python train.py --experts_per_token=3 --d_expert=64 --hidden_act="squared_relu" --moe_layers=[0, 1, 2, 3, 4, 5, 6, 7, 8, 9, 10, 11, 12] --balance_bias=false --shared_expert_gate=true --lr_router=0.00106 --learning_rate=0.00468 --beta1=0.95 --batch_tokens=[32768, 65536, 98304] --max_seq_len=512
Below are experts of layer 4 (counted from 0) of a mixture-of-experts language model. Rows are named router (the router's row for the expert), up (a neuron's input weights, with its number) and show model dimensions 0-191. Each number is 500 + 40 x the weight over its row's rms, rounded and kept within 0 to 999. Numbers have three digits each.
After each expert's rows: a language model's description of what the expert responds to. This comes from a sample of Wikipedia text that the model never trained on.

# expert 25
router:473460446482432519458536458421579555505513501609425421451501449525496520500447431458455484505417525550491458435495492457488497505557480550477576544411494466459491527509524466456509532522465426526549567450452446485513523454475456514462542549548529480504507490530550450477500560518519448530492456468477554408490465417450460537521564447516500462491442489517507549515525547538543497465450479446500537496507552472502530503497561482498516507533463439491511432482518532466496527454451514523476508484504574442544539472575525529514437501438541470491487503512475500513519455528453459423
up0:512520499510451474497510551484483455533472541458555488436499489472497537448436490472606565462543429471446503439464490490461526500462554564483542488461538457475435504447541498529472472512502428524540559501485494505522544448445467507433454520540534500446444473530470511543540531490432450513543463434518452521517533485471491511522457547437411498399514465503499550573529512463545513507501503427531463474499472476549482462497546501537559447489423415466464495436524470490539480468468458450496453455530469484473503488563516486534492570518501423481498605478471428450510442456452550479
up1:515404478526529509488544542521491489485565484532505477503499504468469531463544585505481501517422466484546427422517458449416522537445508501513515475492491518426529488537455543399530534474460545511481467470473462487493521526538461562510508484509468504576497503572528539578495586530484466413512457594507536398523498576477467481542498509503525449502467546556489497548478507456527483453524571504497447458495481538560498572543502509428476552530496532532539473512516484559473458575485593485509497477527508526532450485542416397480541499455486498498497510528497499497504415450484529446
up2:536502445526479450450514490558521478492537526553496506476430492575554500463463503572464451524526508445541505454522484474438447525481495515540501551491487493532541498521523456516507494545530537567479581432484482507555493562474500502508490527488514479452497442524540458553433494450484525458521536493610530552427468469550515502474505444504502518495458480473498478486552604576484467529521468514514388556394566537538583492437526472509485577484475504550498462422465533508421533478520494497494504429470552483539512483565429540487493454511460421477491562523480510432496551464459490498
up3:457470486455396503518490539473489484418583591539457606473446499551526463443522491430505584458490517463546469481441567480435464531495510510552452525506487479515528563506537553510499515499506573541519491500501506520505543474501509493490466531525458512503447461458423539545481509507509496476522430425475537497565500479493484504516541478466433516543466521441511531433489484515466428456509447542510502535482565521519469468523497514500420484552527411488533477546528503534524503493491501497440477540522533487600502505492584577492506504479456435400545435538512480475457497430544419483
up4:502482540541509509449563532484514540537548493556512461492502500517500516540489449446515524527498474555512551392535489479502476478426501501526502520441532568448422493542525503452559493589480454519448512444459473482521519546482539490489554502533544527517511530514511478455521540507493557503533510538508512551517503451520490449543532497478514602453429591524474495493453540475495465473444418449527441477443500479495538449506541601503493523572467431471468400550560486577492463439475470522541465455543513530483506455534457530444466556464559517509509474463486491437452539519455507381
up5:507481482498470449539563505457498467502589462510516449446459420539504493512545423594446548370574503534499504438473451505429511500488513496470509516519568515459512468540451489508515531509461463534485488550493508552512530531495506519526453564497488491525485482550531538472488586493492538482494487459471453526472500515443503512521498441449472481545498504428549506447530450505455529493529428537573481415565533466514475438496524473482499498448515425469542484544496453487472486452490505550509525460497510465564484522498433446489440509517459487424563507461500504469601391472589529432
up6:454478487476495531462459435497488524494499523402473479399537548469507453463522521421409399540588529539498521507434484504518519512479511487422552511493561465551504529477467481446565583412559527525470518508453466463564423436533523505493461554463479525525513512521440465524509535521438584537514483480455511508456513476473474498592500504518492502548535528531499426457482427528492573545509482547494459497451538448520476488508522533521520499522449515513483499456526518478470501567477516531536495476511464541534547564481494545465538507400516536436520498509529488506618444506484469465
up7:527508455469529499460491492541539527511442542498511537478526479608500539534461466508500528511479447509516474471441418497451424516522450486439504521502539466485529521482509508502517484503446551482505546582570525541497525473471436509558519518493508506550521473536540499442488425567549554519578541450511483519455488395499439480518474514523515460479450527492554490480428396459518449528456466484453503572474527457523477490536513418547498550550511516485530376540509478560486499547523413515551526507536518469547456539566527446483572538470467522419474475588489551484480518519537530515
Final word pieces closing nouns, especially place names and venues: -town, -field, -ium, -ity, -ment, market, Street, Stadium, Island, village.

# expert 35
router:499463425465440479463529441428557533536581499580487424459501484544493551450441475485484492507418555552461437478459515487512522530536528488433539528460503443420520537511571447424502568482509470503554464467451474512540548495459447510477498577538483443548481445552504481410463520525433445548483482451479542453571502460437473512538551464487501524518512555534522525493495527521481506460453477455510485582532508432459513455493549505509509457490475503526466450534496522445522546459473547516508498464536550488547524493564552519599471499439502449506438483541508476518525462486443524456
up1:478502555498495524529512561503513562531529480448502499429529503548495483557566404532478515478497442477484473496489454519554548483559445519473405597553467530498544509524484578470550532506517572521527445505462545463501563533469519540464576490500574539522442482552445508459520553542506529521448465446489516482548465488502476437475429485426512549508535489479448486455447452452498474464495525497441487484500609499501590404539525506555488458481501520533486527424510487480450542504542517458540538508551522416483522516462481502440441470539509437453463478433493479514510436513462499470
up2:471574464450503509528491479498580564509543484553490448570497514555445533503453446488589512529532488484474442493492485499581514527396488421508471482431471505501531538485460461486468459510566499480502553504483475551537587475523483480481522514463540414480471451602437515529549528469458507459551525405480475499551602468523477555526428491441446537522473457528512499468496502529539404468537431489511520487564464473492508468443524432429491510466473482526545479484556541459473607501514439503512466521529475471535515470443487497465514552532497497514475492474469499532477514532559476545
up3:479473421461454458500521537505501521518496504441465544505523453575445565502513529481466517484508573543535554514485473479537534512500539465555534524520543469440530514488458503514517535475457571497489535574523557555534543483574511504462538524541491475511488547557524488442450518520539454491496530563545504516526454506586496514459499550525506482569491519546456523371535482439481422468440466416547523571467498530562445447533471533429510486504470441556524491529489503470557525510554576511531481467513515492420502467447549502586517529544547431437488532602485485486509446490489533467
up4:486435544508478443450588483468388464463513444563525457413592500553495502505540524534447510534497511540527483522509451507499632545501509507468494510462485560491461501506488489500540444509499510538506494491428499535544443402496451462510491527526458397505529479532472489479511530480442492513523461545445507427472490489519497460537467448450565479507573501539505530466500550477498499451496438516454497578486558545468501526499542469559538494471437530532520408494543383515508414505521525535489536461491492559463510460550496483490479494456554522476519482494454503528419512434534479507
up5:470492492533537488504462471460558527541446456519511514495529535554499496499489528378513504465466574542499557486536499517533515555515499419451552549490576510548524571519467573459456518497466538515511540476463604528448490528471468495464483510495459485501579481534444528461549507543422502593512516482460490540512478506515439567579520495519459575510546462463520482589474525475482476541504439460495478522427521562516504468449533534512516509501553545501563533477520475426487539526551537468508538428479482540469577494570512543464487436463429504499436476548511480484549456584555500503
up6:483536443488464463495543468528426516472514504513457407486541565500462523423556478438458543583509501526497478484471473491417525496491491428481482460548543495507504500457504475424555551443523501513548476448526448507602554517486527533476509453513490486455483515517512485487537459531520549487508491506502505540454448499497556449508494497546524561509456420534472540480479599529525505473477532542536500566538530500525507483533552488486603405442522492512424510433540488517508531447523456469512439485495549483574438489546461557489507514471540499509492512564453433455638482495450442496
up7:504544452530546527559498524548534493507576484601470458482498509505492373440541537519523488562481484479474468434527570471496453483530485456523491387492454518490473529543528458465502478445453534462632443427520543448520488537461413538429477463541550509558518502529457433569528538460513494572454546496473556518475491527515468489519548425532477509477460542516511538498459466487556520459524531552443515500512517463495488446428501509543515532482486539447468486477539570506476423496542528485479497511516540548514483494532526477508528557443522501520488506480624513489487481486547479527
up8:551482487473489544594472488484469507553459512494465504486561541478518471491476561530527511538541528506519426459491519471485470561502537426498509538481577533558520489506511507475475562460496527532481509520452514518476496571463572537436487514491529522567488533549442547510459492530515418500548489517450389478460492493537498516440531438475500456513451450439512482468536612541539429541553463527565564487559545495547493464459427508477542474500589470510525469537580523565426451575456477550553510525526500481532504478456495525495483522463507553538517452507573450422457440502467501507
Interior pieces of surnames and place names such as ck, ley, gg, ford, den, el: Böcklin, Bracknell, Buckingham, Santelli.

# expert 22
router:460439438477458497478507455479559510513543456562470433459513453522475506540496446504429493522405508555449516478496512439487513508589458550416581531441456487441524515484515474448509589506458453533574511461479447512540522484426490560489559526529516454532495464547554494474439523529478480527498518490473532463498527505492495573517476469514492451540459582615535543565538542542535528481457524461499509553538510482494529475507579508479534449539401446484490454512492532471462539478464547512536515495539525489527534469573565477535458516490533537560470538566533455506519452521458489442
up1:454510459528529525536438517468445395534551513503455514488504543537483540511463472544482518489485473526471450551518496428496473445541483521511525506504451521508566531500444476466577521469534495490513479474509464476384435601471546513499504543442482482516525463474461575504444514559469544503453597472461499477491462472504506504580559500456467450455529506467546478543535495395590535502496551526490470486460500498547462512537511537520463522472476457540457575464554538469511419467456512467482539500547461543536421518518542452502381556468531513552463563509466496513520508556464503452
up2:504476514594479457393502495461526549424498483468375510459458429457484529493520487513512521482457495486472446594471433482487503573514499574454535461492445524461562505479467526525507472573521472540495584441500478560514499537433569453503473461504519534483520452451530524472487479489516558497528419447508522508516472506586525502519457509488534477497511552536583523459529522537430571426469537487521475519434475537458490476530497493494511441549529491437511474504549514423561563504469530469571522517465495533478516481453541454458485527451537552494484510567463537536532448486471494565
up3:484522475525476483457498550544549488473444519471436433541519486514555522521510517518487498464484503497546464445537515567502500527571503489489528481534494510518496546515539495449482562575486482511526446434482520514539482519548525533542472490549498552470532449466532441504458505513419553467483495480543457505488541463500471549421467473466468499523525528443496465538446607518447445499447466453560537527459558510545443544455540522523504537539423512453487477420472581501434433463466480520390517499554512526581554402505546520505488574562566484579481543506458468487408491496525500515
up4:531502522545526423460487430548544489516474490529479473450498520559546460514504400470409441464525510475536494532516488442490488527525555531542463508515481487437583470455497500459472468500521474578473461546514506455471486511383466426512550527400554549509529498596477479512534501538511515491567516481519537497439519537498537501483536506493541489467584467545475552525564502491526551515496573506506450487462426545528545420447502463499523561458408460542503502498496540497574477476492549488520505507497491471542496459507511502405509469498510441469458477542479437434481439446580513467
up5:481495531462508547532466528447554547449493567454437499489614506464529514507487481503526542556484501493461471536503485455456458496468498495484477524506547497539508491492443475508449487551445424482523582498510478428462455478475534470503507509584448529501525567553445443492530480465536454588492475485494554475440534563442498561515568485474442423490587473457481458513514470540498514502431467426458483496437533509413506495463450540457529480521449601423481548467455430408466519495454523461464526477472490502518577412493474517479484454463497503503526487548541502547475520496467467472
up6:480498478484464457557422535600495514556429391487506500534543498456507561505504434550545467493508572486489477462515460466501554526524461536516522541412563518592528479509482520450511539479508487558535485437476555490533477465529495558515509480572534509458458516474473467444463508473526432469508615523496489501507516489570533516497476461461548454517513467504476513499518502496512437539587494596460542527439471428501511494410471487536414478511486566468458501522527518472511529460501542565508519580477505469530481531536502491485492515472566535539476400486524463546511495558558458441
up7:404459464502483550458467503456443478466509415465553473468514448490500422511439531448505455523531460583593463449497542427467530434572437535436476488484477525441551471549472500506560507475542475487531482447488540524510567441460531541477489504580482524558518498485489545404518527521488461493495527505472501488484475486468531539530454528472504444535442517665571469507556515466464538489557515473464546559446472449555473523510514537499552452543485556456502494572481540454522480461473505478535480507501490536435510430487508503497537486480525526522451515516475478515512518426484523538
up8:533476491494495533506485510507507539532503447544489433479598460507539533515541521484556444522497402546492506490492581547470577456506519542510558529507502484510485442477475468455568521525504484524492514471502487549513490513468508533477504547422529561417402443500463414532523552480519472533473486497448502508522607511423481524504484504541508491514524625479482565451460548504522523469535481550510542559453547427546470513463593507478495526515464567442485467495513541510429505483577538475458522558454458539434529449473564460540496515481474459518529467428539490469462430493537493467
Closing word pieces finishing a word, especially -ter, -er, -ers, -ry, -son, -y, as in letter, Winter, Caldwell, pay.

# expert 16
router:444485448466475522480543434411558520495530500530438464480549423526471540522445445488502505471474524570484431465507544447518496527511485551449543585445457425474547559500528483492485529563474436538534497490495493502487560496470458534468523532591507495527458501525515437457463522520456463502468506467420564466563435496437455542485529469524450547484455543569451567538474547580539503492458485468466477546524556460435525449528534443437486449465430453550495437518518528501513514471438495574478467481506521489497528506546556528497456482469556486502447530554483452557473444509488516461
up4:578431425534482543513430484502479525522502461453457502556544499531513479513446515502422444534487526477497510520419471465449499499490529436468515419485432421517582557501581506434542505522530464461572439544519490489546535429439486500438508541544545500505524452506420479595441457448488465512543514601495509444490478512483504456482480552509566437465510561444526564513444544498482486512505407508477514522470538493459463553536464401486437544469475481471506500477503482501544474478480472513474487482532518501425519489549451481533511552533463488541508487518465528461503448488427499475
up5:540498453452487470429557489473488506493447502470477544555438540539463475435494509522543498485517544580433468521486550514503487522519568468505533444438417502510529568531505471523466482559490550558463468485476436497586439545473477473447454493590491501480504445564538495452493512442527530532562464479483570492537511543492530536476530484517459516484455474541475556502463419513500497494519495514514524565534470535493466461543488512534512593519518524467514520489492572462522555503421525535527424527449444496518594466440505537434497467514515448534442604436494487461540434410505475510
up6:420575461515507544545473473506513537531448491449532438507524491504538559545560543516572437501473546437456509518403596539493495483554509433455508517505537493541507517490460522490591486578498493546495431470421466501603482498478554523462553487542497540565518483502443487450445516457494410496521554451523462507507509520489418545505520573478456479483493516512549563501534479491505555541530516500490479589520515477485512508473575485536484525504520456547501508508491443457515416540521470539460563510493486489442473526542570445539543552454515531551505610525532500519501503534516536468
up7:514593408453487502525435436486491485541526478496463464460496466458484515497439479465573465517479559484523490486512525485462447496475477522382550565472579469524443540540518500556516574533510464558478495524512532473492440504477544516487460485503512488472591436502380442505571518475478523516529482541514412517443476489467532460456514502486384453487536543539534417510535473546465490500449510461455527526514469477474491574513564512454513527508542479489427497442513459466485478544485482534515505522533451467530551486496555470567502520539464491560508418456429484472461494533472529444
up8:571524473520538451465527486460459546459519522512479461507538528536524466490510505486497515433529540542473489518493468412557496471514488437426495553537431495499502468514489501463560472530537488460528525456444475550519459548420567460584519452459560535467551471522468454510519531526529431451487464495463479502542560483474544556471481483536482519535464443490454542509468505474470459547547516442480526468525476528486536411558500426456517532512394589441587503483540501547472514528519442526531547575539423504532530489527528492548505509420526518516426457568436464519544574556509487504
up9:549522509538517503458583543532501512510411490450555514529509502535485523514448521515547452498509530551499456461507554526585602457516523494526433574522490513516481566486526447518533542459520491579505501521486478502630512464548519499492563573545516489518531500450514533539471480515471498455513417442447445465458470519401511478495485511480514490487486516473546537471525473430498480511544499448500453437450506525509488430497542472442521534585413485593507475519468466516447525507513508462437519487565436484513469475560508501577509535552458507532437563483505504509488388457522505516
up10:462496453554500474424512482420537471503489547477447517418554497502451529580512515484563501487531507512437487473517434479530544484490468485531503460473480506468473550562477477491523499494386449416442469495449487478478476568560520476464468468535428461578538517481547502514482510532486499481447503476472493441504523554527516482481459462569479476414470541524518495476554577507534484485428587529470544490470475541499527520497501461521513466579569489502488572367497432470430488467478545531472497497400430519492563504529557520505479489480537534565527462542445523522487514460530474472
up11:485454451566593442477470456446482506504532496568505505542498455514536453468435527494504516520526457527482396500496507462555540524548453504536488441526469451475530522474479546449520478492503514465481428530460425408489478576568454454492464482479512517516499536498476577560407459454492413479472460447476489464534521431510494553492525440557489417471483542547490500528543570490482448513496456480502502444514473501451487556536548501484516515533509536487452519510440498471477526458523526552475451495483462414403515473410432482524503473467515492485531520447546552494396490498517551472
Two-digit numbers and number pieces in table cells and stat lines, such as vote percentages, scores, weights, e.g. 74.18%, W 89–86.

# expert 27
router:449444452498438520467542397405530513486526451552462484471502463553446531502442485469441489464470473586485513442461469439497530557480492534443547569444487433447580519508554518490468504571476485508533537520452465484490502512508423527438551543560542455542489480506561462453470504504504438497483486495441545507524496491441457608503535475528414511514488550536485518535499534533517538486504486506490555539500574458423515459502520492516484458509473425500490489515543545509482533494451474539538526473510524469472541482579571519533484485463572453553455494533469529570522454478464526406
up0:571506477466550469525493500498514428480522436502509481429469460533486409496447492568505493508481478481492437497448478484501483527536461500495480499510451468492502536423541516582479411484463473442520490486540482482405512492536456494467542505466594496476562584483553544488452533497464492477510501498426454468499475487482544542453498472554522461453518564567530571467494487499515601455552459521458459438429583501426505522491518491471488471485489505432510404480517533534497512565494452504526471497529451521452478478489532503472519450484509498575567438520487598560416539489558463477
up1:453450480504488452436540470483546467509498417511476484522502452542562542518506384541500507473561490466523465565475476436442510492453451526511534493479495548398465422583548475466472555501538514581585493567476520556523464443524477510447525568511508469444528535492502491522509418500492459570417532579490442470460469515479480529501514530528519566497492500558476493489413495544472476515507533488553542516469475514445516497535458463499491578513469429490561520480504475486448551448547510454495579485500435537471497536453567489491528523568505454460463516474474524539499427512536468484
up2:540418428514470489489442442530414475439499496485556476538552472501548495489482483455509448449485504489549542556505502556520508517525448474479517475480524469515495451477537529453568470522484568577552513546507501490540498473435510487430479556472514539450497487445471545469438537426448481464457483559466482454437503571478462484522546518461519558501440481480451534433474522514461528458476495480510557551470522525484434517521470464527444576470493512490508502483536509545443585422464541426550486455521484528386536562533534474401459552480501458507476530532428496511553542519482557506
up3:508600498526476504572508477505493461530451489511512454383406471499481538493490507516535512451508478515531522497499478526446546574492533449429474461486460580442518535492543498433538459532435465463550475556440497449602461538531517535524562534552559534432442505496451476550500473545467468469486457513479467474505506508440557511466557521534501490534444569526477503441415449542507503426504497466514483501527492475527494531463487574494537516513555476512468451442535500565472554577563521451560533548494489526514549473526497448551554498454519432541508585509512526491494440485514527468
up4:516465424449574460548489544487489437481523442560516501535498492498482510427521552515439469466493549571544481482531506477464520526512519509490463515526500438466564526495533551500435465424492542525481539509580457436529519501417416529507521539525502424496449490557491455503502530470535462535484530527472532522479604502467415484462524582529563501506434419504487532478488499514499550438475538440443465495510413519495495577494540516464474529555499445506559474483545548505458509463516561503492528436457513480480537497496458529539499493501473554461583541457472533466565469478475443394
up5:374496495444508493443518505498554547519452445503535552472537593467446535541536452487453430528504476552458443510556482465516584417491519478465452506443465512546464507509512532489461483525478459459494473572452520511444485407492507522529557545474496502487497500483477413543417493496517518461547480517466417510433527520493523515462410507467553513518508529478524436507484482461570451525422499528581531525489514448478532529480483438497462504488496535523481436424575572490573504528573494495492498432506447534470493497450534428503505496509485563541478450463460496532544542481536499489
up6:457541522567431433493523492469596487461548528535500516501408429525459468485469489493516514455422525523532488408462472539538467515481508485526534493487489567572559486556517519480435603510478581517483493468505552488485465513529474501507490508532546511529523505525462490510460557448484556493464514522567452562467534546528535451482473523451505460485479450440593510471524443419496450486432476528535497544446477460531489498446510418518583495446433521539554526508513515425501529446453516497470513478523525581551505504536447479562561473504516462483506538525456548503485469415553522540
up7:542564525479468482500495492520467505423527486459487489548503434541466537520555477531501470551550496545476463434439538505558491555481523467593497502469488485583602467529566537501553543556552501522584501534509565579490447449482565475520516479538527508521461514489473527488491506435494474534464402519460471496422507498508492537514482584523471506486481527504459515527475475550459529497429527538505513512542502485486421484387561487496503454478490416474499533402466466431517455457471496490464438477511415554477550513464529510517523498529531463513588551479488536484568518505488529575
Space-led numbers, mostly small integers, in table cells after pipes such as rank, squad number or score columns, plus numbers in running text.

# expert 31
router:466460438527385559453550463440531485532551464571494457430549473500471556547475452542493488466475548548430455487507551496495480534536494537484532564490509463430530502484547467420514528560464427469540481492445447459508579463459445535466547550577480456543437473541542517428459506522474482523524473444452508465485477486438462540529539463534459508523490513536461569556526533528517481527453508472501527517540546438441553476521547442497484461516503492489433490485535507465538543492485519510505460481536587483487528476534509533572467485468531535570436510571496454514493433560475534454
up0:506524457516460458547507514416424526497547465556469465462492534546571473489451465546451482440463527562461445523499458501487487529505501469454595561490530455517582510459463501549523508555482542554546476496588523534523527472508469544473564559495437478576377533535436552510507453505478461440510480504461547516471470551496488438590509567505496492472468546481515486503466492518499484518472528577509541416520466455428511524494510533512542499528459518513457517471517537476489448560551593417519434492527560449506449549519512471510512503507497495530476575536530508491465458566479534527
up1:469501511490485519526560513520551522558467452491459524524540485506467454495534561448474515518549495544524485474488498472464536462496505497454523421514523524535542477485531461469544449570526537468505504561517506433422580502524464500544557521568532427455534502530442459478456522506509526492511450511435491488491530477472481573494561504474493453465487517605496483558558536557460467522539464506488399481561587523486539436530484542442545437502577561555463581508519436528473496482481447553498458445465491510481537546506508484498451524450534523507482451617451473479513533506518626502
up2:478491502492474548450484492490483449580557546503516545527468499490437486575434413478539561479473438494525457554524473484428487532592518433485538437405541489495479513504560494521512557437562456501545491505549519457469403520538545459446487467488524515502512536609540540441508482541476486491491485482507502471449480491470462510532514499518479487518491540576477489503513464447478423508434526534575563475503566464526445516505518486449524424489468523514491513491555526482461459517431448601522529450522564455493556529499476508512482460407503518484555542469534474481435496527444542553
up3:553475467476497482499467518494548438465513455495522434518556490424488482451467473561440513480484464520548592467442562506459414500497468455490540583508536512401481467529474442548484549498494489473491457459356471480497460484500484540516478463395473477531454559549541555488499524528526413461535447509509395540569504517503534494478463507509453462455550488547508495529536546526549520521413524490520427518500457459496579497527475501464570438470503503429448550473471495535577525501512484513504509524511519515437498500543527508552438478494517484469490512553470474450536539499461530477
up4:499536443510464449558542566478470505530595495455513441586501473500464432547472482492418557455506506493549464453532447501405528464445494546508455490454479459447573504456497464539500518455507494476459501530548548512473525458498456504500587545552488534471483418489557494457511540505550478481470427504549482498497481458500587470520496520438510508481554436484464545477482539501559571527492443463479493413552505481371459521454480492484481513456456505460519467507463519513462531536473475477497462440521494407518462531398462481510477517521469582484484470497503500517574507438477498529
up5:498495514526469541530562490492496565513566416604535526583460535557506515455523462505548545467494518453468542515471493550432424455474451533468533560526491491565565471535532455475479512497490442456551479513441492510474520464492518500442591550511592468480482500554476493519545571535480472537539450506509455476484549461511470480612498538483533497525422477516468559471453490496475516502565427470448564444456591504510555504544557534484517452482518479468562493547538506442435509540498440497486475500557521485513503496509486466454518521470531511567500509497587486459447516556496509426
up6:469526465471462474434463474515468406455526474479447473482559559526523506491501490477569504477512510506442443432537492549546490391473507549473450499469505505520477487527523459440446536550482522480554461444533530507518569460510444513467483432497453567467496559468454490452544490561490515477437504496506505503550546504559471473440558460568500497497474509435482536549484604526512454533547546593501530583454523549484502552521590508531496545493479438457559499488417497520497493541510456489535469581525563549495518462462488465526464483462586476513459502569469519482527458543453478460
up7:470556550530463507540470555468544474490488509558533520553449479526544510569487459545528562498511504578515487450506485526495508562443527481519499497449532577530582577510475502478590457524549454413548561500516507466498461444449462549473468539513466495422485500429570474588476569497503467467531593497426529481537556510515529505520466434486505520495494435493511514584499587550487464525445489560465504443449559563464519471475592522472449464479512535435532508505503508551494478537530492537512550462500525546511510464557491529531537510510522525566523433475502551477541528477537544469
Middle word pieces after short capitalized starts like Lo, Ho, Po, Cle: ve in Loves, Cleveland, Yves, Movement, plus land, st, low.

# expert 39
router:435464444526449560482497485458522500502528486558463409490511441546485517504436424483451485497466496540496524476493502430501527520500476527503588492452517457465566575440589493512534523559462509534574526472466474495520525514466480537452503551565528451513458440516530474463543510533507488517519476475439512444486487469480463552501566490530508510526479505542501543530511529559543509477503484480482492524532555455464571477515522461467474476488473472525448434550527493437493535500406505535493459430607533496547587457581563539571455467477570492540447511534464446533533488517406494422
up0:510512520499492503465567579486636483508483447553486572560565506463467499485522485531542528482505468491545502466517485522491507497576483485496454543524484532477570552492533559511495558416472534597532475510492535494458521517423529454513461480570470525497504421567503491481582541508522501559524486541520498533416567530492543467438509501527492478475554522525493507493502522490618480439432518402480533468477466499469517484445535434507515464489533497466506491490524502524518517532407473462451456493528443523449529530507544545509493496451450514375482439473489498502486454461449429463
up1:496517517487432371532464526524575494539507456542472503503427522509473474457540536525499459497541514529589514477474520505484504544408482537471553525529417428564524530463488485493464489505499465466523522521474482544489580492498537536517551558517571495558449535458478499548508482484544535529400473517409487506436503574502465466518416494517599536489497442521542520525511569511554557472443499440527513554515454554493543488515538487490511464519536439526499482429495542431554469544493504555507489418529442435503454502513529490480513485507512466497488497526582534470494414425512490484
up2:465503465517553466571500446480446554495532439549505530520480481501522485487483546498443527469407496525527468436469518556406461398509474474516491476410539467531514529461532521509516504522410552487460490435431424518477604443510439531498497526478499476494453504444531479520579522495469443425448561503489503532481508449488491602535497458537544512525444486430476545508570513561488501512480480475554448515560553506507491439569495475538448493453477533484532537529478520481458482542491482525522479470576534433516487544583513504454488491506460496536489510546489436429443555527494464511
up3:456438541560521539514469520446489573542536459451480509461435442556494577452439443498544481500501396477494473445443520460552479569471509526467487505494508554556464550520535487498520472528456457567554523488504522483501503397446499507495453523518524453474444465529554461474519467520491422500544534439491473543549484517496490496564530581514509436499606507502466513488534465513514544478538439521477493442423575500439493556483549487531475501507482562559487513460490481509480515532471499531481414475520459528544568505581571507540488458534450460486559540511530463508506476413438488481
up4:509537504497511522463441515518548517549463461514503491483497468456471420550573504551519451549464533475440506525498465479485502449451531492476538492478581533513449530448471479505552475496501422593516506478552524492501426453490524580451474537467539537500524484511413470505528467531443477459483466503445511458469485476501590521563520505468414488458535506486476496573444548526531523464526470516513505557464527547454489538504435455397479496410405546504507404436490487479477505488462508545464522453458502401439473539500522496520574480475479506521485469554426487452540487581479553513
up5:490485504523537478468527499507469516539523425484489515499462456544554527482567525456447544546507438546498528509463558454565477543480478509563443462569495523532503504524501487429413505452453503484552472491514535500488577467469519503496501499568500495508596454514504534432484485519493554500517519499489574535489476435522499475459481487542590428533503530484458457567523504534534539524484559473496439533476528541490488377548495507449437481549447538481427460548425491506523485487450621509537452467479434462534521462479527554551420491510508393461485549524501501556509480470483488432
up6:443473501456467413536496561523485504503468538519543489480493556518465506533534453444438501480495544506432556494519524422487468535512487467557480503506502534545503512537438559496514542450592492504515529524470484516425520458473478459479563572501504467520506476533399546463503515483532561493407572487522550529512617467470481574457496531502492502454525442582505487481479496514563529523495521482492572523580526501555517577474529479522483484503470438559536489512527493435553508485564587491397493547422469548498485518492480468442491549569500531490478469458490481546518411461520494473
up7:412531524531493476533492487473484476504522437586447481474546532542457513484498460486423478420442493448496532544542486527569447504525439478468507480459452464431516531490505487583476489504516546507525478449494487447484519464511520487466441414545490591561503458499535568435521528443470539481580463551509493514438474486557514447475463528526579454480501539542496476478467498511543574569536482492506511543531476461504538505519501439451478462562513461442524446543481523506557502495434510453435474454408521480556487525580474479437429545492552480447507445442510508464549514493434475481
Pipe separators between table cells, especially right after a name or place, plus a few verbs like held, sold, were.

# expert 4
router:459448466533459588478535450413551526487501437553475449450484461567491516529426455447435490490474541524454497450486464447477512521545520507527511530477514439480509520456534481451544553480476474543555495494488505514511532503453484534460575501522541449494429446520558423438491554496497416502506454490451575466565503470471416533525484444515457526554472530542510527506491550537547538496427491481472524520513565456400507475475537457477510482544478514530432481529525536452470519471448491570486501462572521454526526521594574493521468502469547516566453530517489466575488450480480496433
up0:452499519501478467454430448503598468466458427505567516546510464542430577487454466468539451536496567508527463504525505474484418458501549522487469538530478457430514550462529571539543510497540457501437439465504546469465487489579489488551491487469520521508494502544464454482490499535521506578477476437505535520490537552462501522504520505454509472491525388528455467486482490498500550540482427498405486469487413523472544457499532444575503505486472511475500448433541469565460512605508523467533426456482433520574506521598445482487491509543431558485561499499452482532511532502504484495
up1:472541432519511494505610518390490436487524534584469513475453497491423396504473567491527469441544515455465507514495578467427495488522553520483441583482605537501491526575538423502462518494527427468495537452442412524466548515473467467492505457508483510540503508513523492514486510460517485498498556560564466487476517487482438486567518515558537499491492531535518494514460525499504451476556484461509477514473513500523407451427433510463544502487518489493492426465455519517525447510504506498588497448470556572471497477540510517500509591535529523483542480456522482472498448578495475445
up2:558482500492498443486521451503477487591444531431501553494549504512544556478479529576456513465478471486477497572501550473499478506553535487537548459540447489479542482449504489455446467541513501570522473524488456416472626477473493507465566539484458523446549465451506476508500538520579565438485483508465552438499480499486546539493464563405497499534570507552483466496473480483542539408435553535544488502510511410496517535448513432484518517507527486463477470532445461489475513530471442558459527463558512460460570493601524496500513480502487430398460535516474480542507459458468482507
up3:487513505498412465530510498452454526536486427498509450417496511491552523511523480432452537486493497445495459476494501597498557526513537526497510472480470529443504486519525588502550538530533563483434491550419555517523565462547496500473451583483505449436520523551468520451597474482479505445544412477479526456511425505536509464451522516534472516441550484467503514470448505544443559533452492492472544519501527523497523503477511511590413582503454453630442524522451465505498478519427496460480558465462536446488473517490496505540563448535537535536491438486488463510508470510549462541
up4:567465524535490520530428474443472515563544539537450450456557468562482530507446476435452457497412493483560563509517525535529448527522457509534503496473538488484422440497485593438433552525568483521500509515533433547510448559550431419543446500523474488437509507528464460528548496491469576484515503456530501561510464519499465498513443515497502548455553494553486466461462499564466476515524460423491449506476554500489521468463566640592498524506494513533397457566477486457543555515481491531534493464490508525478532520515496549434510503462527519496517471505558471518527517514533488483
up5:507558567537520484425609446512518461440460447600506452509480549487443490529460438543486532459441501484465533503458476507458472514558510543429504532476513496556519465491506518500527510468451463483533545489528531495556500476569431504435485412494500490493460509505585527499499473550470467509545533505467466570479541519516508467452474422426508444547556551512543538467448528533460520487528637547569524511448509555515481469551542523487486530460478514468428477471573516467493522505496444460478492513487442432534501497537565486475584555465497524539430536508503509436532484514477509468
up6:528486451468508468547497465555455417475439557463445474398478534532533508531454493456522517459463510592482474481459564469447450507420449450484500502471422472496541465500469493442439492503496553503517518533463472528521552519477527512529452488513545521501515514515505508535481520505479502506517508480524573538529459514544417605522471481594503504494538503540518418471492486545456423574478522490527470564482546541487535516502621447526555453459488471569517601512510469512514464553521554482469506530442605454531515514522546547463449495521457476484524481529544555506540505495476500430
up7:616433473516522515492460478443551523509507444485496513393500556560504462539527447515460519493500506474482488428505475469484542498447558465474462549449502502559473434483544487466495509527520492512505521526475511544488492436440513480434524532484493466456479514442473511469524484492450470505576502454504505499540520482486432476523478472490501523512461553534456538489510503568522527426448546548517453449451480440496478493476439407562499472477463500555567494435502465381510440488548560573452538493484435526462581523511527557511465506596483416457493554487493517419533518539512442462
Colons after infobox field names, plus pipes, semicolons, dashes and words like including, include, like that open lists, e.g. Born:, Coordinates:.